From a checkpoint of a small mixture-of-experts model trained on Wikipedia: 506M tokens.
Below are experts of layer 5 (counted from 0) of a mixture-of-experts language model. Rows are named router (the router's row for the expert), down (a neuron's output weights, with its number) and show model dimensions 192-287. Each number is 500 + 25 x the weight over its row's rms, rounded and kept within 0 to 999. Numbers have three digits each.
After each expert's rows: "raises" lists some tokens whose logits its average output raises strongly, later layers aside. This comes from a sample of Wikipedia text that the model never trained on.

# expert 36
router:480537493472480474509497517534509502528522468483482502509492461532454491484501483525527505479518491481523538470520525496485476487539511521498558533478514521512505460487511537494465467498498463468509461478526518495475496496466497507493497484493477507483473518546474518503545432489517513562
down0:504546486510447494510478544500482502459485459522481506510468552507454512487466498502538509437512487505511487574513501498528497521508514488549545494480485503473504478476485508474482520542518517454505528461538487468504500495511475538472522479508536476495505508474482511474453503462455512473
down1:525477495509563506511501504535461518487506500532477533505519507479498511438500504471453484509528526482497496447497511521516503487504508501520546475501520464489509453522512509510496516534523470489525467507484517480460518512504501447490471512474524498484455523563527489500501525503505496518
down2:478500502476496507504477516508543480495515545511476479518469494534524476505474495491503498472511547489475508532453514526468506512526490493492434516508503471549477541490511507460495511502485514517477453508507500487547525507444494527470510553495490475519488482473481481525516522528534521505
down3:473481485460521530506498485498491506477457509506508504503488519505525499477485504503483474463506546480503511462480480459502489468460510500504474495519514503512497482470563482498480533499506528495488471585500552508495511526484498465547483476496509506509534489506499516528534498515476507523
down4:506531500490472502466497507486461501519492500520481495487522484527537516523519510507496535542480480533544507501508484489533544513511494494477533482533447551507486482513515501482528478491514432479528489446504478504509465482470534479510523494467516512490498475473511513467515516494538530515
down5:511492519525497489505484523460431463473562502493435497522503458480486535495501501520506468476513512508502495495494522499489547522483568538471492543461594471454544484518524528461480495513507508471465504510526508505514503490486447487482529499523562521476529509484480483463518483528510483476
down6:510469481527482455490556525455512473481531533501425491483513527489531447497442515512535504452499508484525492527502493490516504518498504501481532524507495507490534496521533488507519470556552498535480521481499500465515533502553481512494520527538495506528545477474519477429492504531499502482
raises: " ", "0", " The"

# expert 71
router:489495519533489452503499492500526517521471519480486523529501468516487501519504520506468483511502511497529527491486488502513479464501486469484479483497490484533486475471487459496514411472509431514522440490497487469501494474513523474529469468493477446525464482513516491488494492475485519543
down0:476511518480507513488513505523511523541542546474470532519497532491453470476540458460460515476475467509487512438497502495470509523542464467496490507509503511475504504494563447496525499533466559477502486485487477468504510514545525516484507482530514466475562485460483438490516487507496464516
down1:499511502511501475495489519517531507522515542505525485534501475510522493468495506478472493546458496492505515538532514551489471498541491470508534512495523526495523512498490506531548488525499542510477527529497474472484478501517497471507481458507487501543503488469488484481522491511498487513
down2:437498502464510483502481497529516506487456457468516509495479511516500477538516503521486519512512485505466596468493477447489512499491520507507516505511481454476484460515501516495529507501474460551486538484540518519485492513479492490472511484511508511474501471522514518480500543495488523471
down3:513513556546515506483476500501519537497480498498499498448537506499498474505500516494528464489485492533529557489490484505490530521467489431482520478504490525474506571500538475489522541505487561486487485480474484519500511527523507523518448503493486503481491491484513478476517497533469488524
down4:561527511510495506500508511500493505509528506481523474509547502503534469493512497516489520509473466497493528488532471513499465477570538477510466518522498490469495439538500539503473524508489451485509490489509472510533514513448494469484505481484512477525485469516481528541492480462493538476
down5:508531447497526540487513503513492472523472543478479451502479529463489502523509476506528467480502496487509523534520522525495495499526468466518516495485475487482503482505539500515502482508507559480529458514481518497511501519500518514506462487481504483470526527515503519495475495484506478508
down6:491489511505524467477508532468513487489505507533496494510442486471474478451489469496531511540494453488509500520532518508495455501521471503493480479495518532488480467455482509541538554509505520520470483515511475477497486510484488496533526503507475500461495494501521519469482464533516479489
raises: "1", "2", "p", "born", "d", "t"

# expert 80
router:534498492499503512511492483482461507461490522514529496474531524502551477496489500478483501502512535525519522494509536474477444491470484530497479531489505502482475491464543518485501547500525512528501519499479529481513551512530523502502498528500535468442525501457451537491467469487485481500
down0:530498477490546514543523526501529501453498479499541494507521493522532502467493525506523475501499512505515488488544558527477568472494509508535499485484521498509546494530513520501525467496495508518512464470494510515477503453443513517509510450494506474506485510542488443448559504533535467505
down1:504462494487505467478508559513527497518450503514544509536525493498514516540500525486480502496484456549493458495485480437531502524508473499493469513483490517484512498469488448483466499445460511489491523492518463490525494520470493539519500506513451492531503524518517540514537479516489533497
down2:492509512522497526487538442496513521471470474488491508471496465490477529501509465509508517524485522521474512485464494499555498493481493494483535459504534467475468520494519508501501488478495502503519522478533520490529510534536517524475504507522550529549466578525490503471504560432478456480
down3:528502514525535510449535515515524501480520470527501519501510486513504524468473498510527533503476483497466467475480482501481490493514519486550482474536546517490523469514515487500504518536506472497534512542520521494538560509555482534499504526514491478497509492525478501471569521521523485507
down4:507496515507534483502550486481485494486507514549489535511537519540508488474464486476493541460557524539496499474494506518495527512523512450511518529460489488497454469490529495540518538499486502487541487532516516530503530519536492530522499509460570508459488491499515519524480485457487514455
down5:485492484517509517534509518507498495484493501494501496475476531484513525516471525485491548491526492525499510506458533528479461506474473539503524454455511480505505495499521542487500469479525508492513500520493471499472518545536521472518499526502519495480509500487520468494446516516464544512
down6:501525530538462489478479494522505513477564502532512517485528535461537491509519490541502537489455476474488492531469489527526450509478508533517487468521504458495500525469537507509507513519510507502504526517498508508539531475459517528508485525507518500551506488488517535484485499534492499490
raises: " of", " in", " at", " and", ".", "-"

# expert 1
router:465496494454441496499492528439518503504483493508480534516501449523509515496508481520509476459512512454546488477535550489476461522550483524506461523454533497512472520473508528513480559532444485494562514492499489509473515527508480513468556527482484495503487478523506516481519516488459502492
down0:557484523443494489488507554476511490523473519511512529501512438502481453523550487478500506475505514480551491564498535494489509479487484520490461545493537489470515532501514479478524544512486507529485497496524485487535494540516521489446547487513473517525450484500483471486497513497488457470
down1:478491503503518501516505525492527509504493515528499483485459546494515489502505520515505504484524522485487505513544497510529490484483489531459478507504511470491489500505464501510531447480497495453507495490531524489515486475517511528517490506502474503527517510496491505533511508524502504522
down2:486489509487471524514492470494483468491478439511475522498539494465484492469484524529502474500477460492479502485450434555511505508471523465528504567509490492491482502531554506500549516540522444493479489483458499489498471499527469486497481498487513495517465508458511484467519477511488484461
down3:505508462468507500479450512544501509476481492475525490495485469510505473504464496460482521511527492522489522495552474545543460485480469481507513517533505490508470475496494489478498504489535471531505453519472523512495539506505495454516510480500467521471575540512453489517477486438454522513
down4:530548512474534535568520509539498519489438520542498492469472523550476538461461431474508464494521516518497489481518499456501509499500515505495494459464510507483489503462498537488497486525483533465476531501477489507505487460527480503507490530464486502514485479499506519485539538472502512516
down5:423470431494480494524485521516468524490513478479496486530507518494447530462458523458484480519490512490547532493495537490502478439541499510516467448511525486466508474497472470513547511485511497475544492513482501500497532516463506502480482460501502528522469479472521500494480507477428527494
down6:462532503529462493500488481492518546526520474490498523520488515494497493519539477437501505479517477513522459510513510519498508499494520520516534497478461476535508494453526443540499577520523498469522509470485486524534479510501552494497468504449517485519495494531428517507503504493492501483
raises: "ch", "re", "ant", "st", "c", "ri"

# expert 22
router:497501523521539481488514451499496487527506506467524499481530503499522505524474507515472484472493497482549460489455455500535474532458441509465579464510481514448505507439533489495513495521481500484497496462502530512535505560518521529456501463511473497533472491494495493513502521483504518523
down0:521551478522492493471476515516481509546537510525498492503468491467479531493515500482475506459486453455527470486509465512513504555516504485500505496484553501526493539512522471460472535496492473456518482509460462505517499528546499498489469483502458505537528477507557531493500532470498475552
down1:494513441523449482499476495543513516520473498501489482457512523483501499508511506495481453497532491504485539500496502497512533493519535480497485512477446485483470462511528500507510426519493500538549529545503491533528464531491460484484475490533545471490452520527452504528493505466509519457
down2:452511548500497501502503447473486543516465515495526497432550528485516549468467540467497479512477519493519498511509530502444503496531479522494520506544517482496508543490486497502527458527459469477512524494500506514514510509488508523534497457494527525516533472533519514528483505472489516509
down3:470508505552524491495483532532488516506506517540484516521496547473512529501521483509487483503517471453507517546511503511470506538444539481494545492524537493501471476499511451512503557518522512526527523476528494475518531489501538506520470469527452509471528479522524509497493470483495517511
down4:516453536533542526546512468493536508489464527527491470508510545545494553482497451505512530494505512510490517505458484511513545505523524504464537518535462469526499461493478492491520481501461517520486458514492519502520526536544509481474498479489477527476520450493524495517483496487505474450
down5:491479523488478565511504521504515492510476500494496562477508500480481490490539471492506509487487521512511511522496515459474517528522483524484506468512470486500487503502470506540520495513537526517519476483448530456510468517529488481509512493515494475492484530591474520509546519496498514509
down6:541483494464541486484520447498480492468463496545509454500510467513529527507494458494482491536472462563492504497535526508496532496516557481481506543484506495497535524500475455517508504477470526509482521517502443491531491507502503507496471493486493492515500510517480533501515519478476479491
raises: "ag", " |", "at"

# expert 45
router:467502521478506491537525501474479486489524509488496509513512478476523502493491500502507483455513461469505512502429476472528497529520443518498534501512496495493480547469500542499507525547482501502537465497498511545519503494481530523467513494519506529532493457526517531475520507485483520495
down0:535523485485498509452505511540482516529499498494557509478509489521538512525486481512505540486496523498510488519530516550498499465547509450523491493557502509510494512517492494523504485552510489508562494481553512517523501547525491469521469498507518508484458545493511509469537506545484459474
down1:499517474502524485487465508465476521532531487443466473495510475504542502503459490520499499521481536503510509440541482524487537441492485489489474499492520506486483539537523490476505538523489468457524477497524502518505492496532452500515473504561469502500470459496458535508503471457508535520
down2:498531537506498481479488520470497468501464492479479511502479492461497483482478492508459469475510489507527486527462508508477535525512502485559480464481489496484465515544512521529513506519517487480563491454467551474474494498497539498541444500475502509468498528532477516512468505491465510493
down3:510516512522539492480546496489478496459455553500540482541490471511505494500429520485504430514512538511539468469489481499500528475502495522525475500489496523522552503457480526495519482480495496461498527531486494520478508484551529499513498485485499467477480522464498501534485497475471536481
down4:486529467543493505504513516483505532496522504493552483496517454449517466511472491487486518506502492549461473528529524457460493457509450494535486492474544486487503536526505533509470518443479498507508498519524503550510501525533537510484492492486511467519455480527511467475492480461519533496
down5:484508548499525505518478497479489490492517502499495520467538545532478486512537471527511507497520467505502497533494502530491554495503505511489494506466523488516504486515477500507479510542507546482505483502459474496424529474492516482519500555509532532489495512462510557516524505485490502493
down6:570497525492470514476493568502440486443506470481493519489505543479501495487462481491505521536487500501477507516541498511501489508494461445529536516514463462504468495487492491510474466513492553506501501473480533503519489481505504456524468490519514502483488438513540506517482503544493516547
raises: "as", "ond", "in", "av", "ili", "ass"

# expert 21
router:517505469501514503553485481546509522526501539510493469505526530510516505523521513464516481490515509508461516521468529505506493451507510484510516532512546504484506513535470504469487507493530524537538513551497456496521515499522511545512453498474522482530525497462503528496476496510500495482
down0:510516515539490516528529475493477507480501500459501535516509488539515534514511485535466514484549517484561499497482506454544482554509469468506552540488486478474524541428494490498547580515539476516484507522463550502506518509491530495496499558500520565513515502508526546490499484494493499477
down1:489489490508538494507520510507544519534518568499501518477480493548508482509538499494490525498523491499500484513502515500502489503508543509502517534515499523520519529469456467520419472487500468491508507486468473487491494467533505456490514481473453497497537501524522515478489522504486514509
down2:463471512550475485463521534500492516581536512433509481505504481484498481460528490500511467505454517500486510479507496481479507513521452542460510486505508523454479509513478486514531486478520481479522504480564500553506481448474484531476481519491479516542521525501515491480537505509487506527
down3:470496492506483471522510483452510466510487519467535476491497523521515459508521483510473449528466489485468495534530491520513475505501495479561489531536558506480486540479530548503489546530465484479475532482522493513509482493508491491486502458514481519479469484476497495528519521527564509536
down4:515474499480484493507514521530453543504461511484511477502504478490516506503538537549485491531461532539499508494481510494579514521514474515464490526544548559506515478479515515515536493475533479502481516498514478498485502497552509501498503512494511483520481468511496535523481486491459501494
down5:495549532478479507500497519542522497501487477503540493482503472501526502511452497532465541495471467494481480507397530498531452557521481473495503458514498514494511471492500489503490501501476499475474475497534491476541485503524486487476489505536557525532480532500504535497466490524477582496
down6:518449476502487494502541537564500479468535535515510446493506536489547459484529491521497496526481534505502512491521511481471518536485517465516494513499499527506491491518503511470540521488509526523493490504474480527494497477522473473493460488479507476491500455472477515517457479512506485490
raises: " and", "\n", ",", " from", " (", " in"

# expert 0
router:483561534484555486460493463468477517515564506474511462476485420533475544520510492511537487512531479516523519531510551533495503501546505489540503446508499432512485529494531519506514462542495493523515495511535491517492523489503505498476528524444479498548515501504505499494440503462512480507
down0:443493518520471446447527550506487482511518519492501519491475538471515535483481446502480445520494531471505498514504492490514483476518517556526493464492461534495541467485481508459538462453502522545477505542491495476518523513484476537529473501480485463499488524490480469517517475454513554505
down1:523508486459580554519491497506499501511547476475483478541523469510474498471529509496518513518478509490463520522546517518530506514479480508502467480509507478497549492524475530504485517543537525532525507495493496496505511481503498505490457514496461519512505500506493470502456465477541461504
down2:479510502520487552496475460532470483543511498497472498498499514454512540484497527481506463550510459485505500512519480491479477484488418466485516490487517525518504473488528487523477498542498521514480517522493489513514481518501500465481458486537550471525466466471516481511520495470486488553
down3:501447500508517482482482553491477500540495498501484493469563559472510503493480474486504498489484509534518527506495577472505501468499430491451503530546504457554529514468480552482478498486498503508491487542522527450534492510479508499508521485537477507524482521499508481479488513513501502525
down4:494515536501498500509498493500526468454470493513477501486499543479478491539492447514473516474517528521553472471492504465510490528520499472503507505535508504486492509475453510480498510468513493486515497493527509504532508510521503482532518519445508493533507515498485526534479503551466564507
down5:516521491475472528504525552475530508548465500505551478485471486489461480549496503504506498510521460522487460535471501485493475486514484461516493483526482547471517509469499495487545487482519533534495498537523489478457554521513489488492512466499483536535468482474488509485505497525480522492
down6:495502481537473520499510497495489501491507466519485477541511519529484467500544502481523517474488463497474484525475503483505485486455511484519456485537515469458486463529478516461517476494493482554569477483458534459467515500601494526510491512486493516521493474500502529507491498485492524466
raises: "1", "2", "4", "5", "3", " |"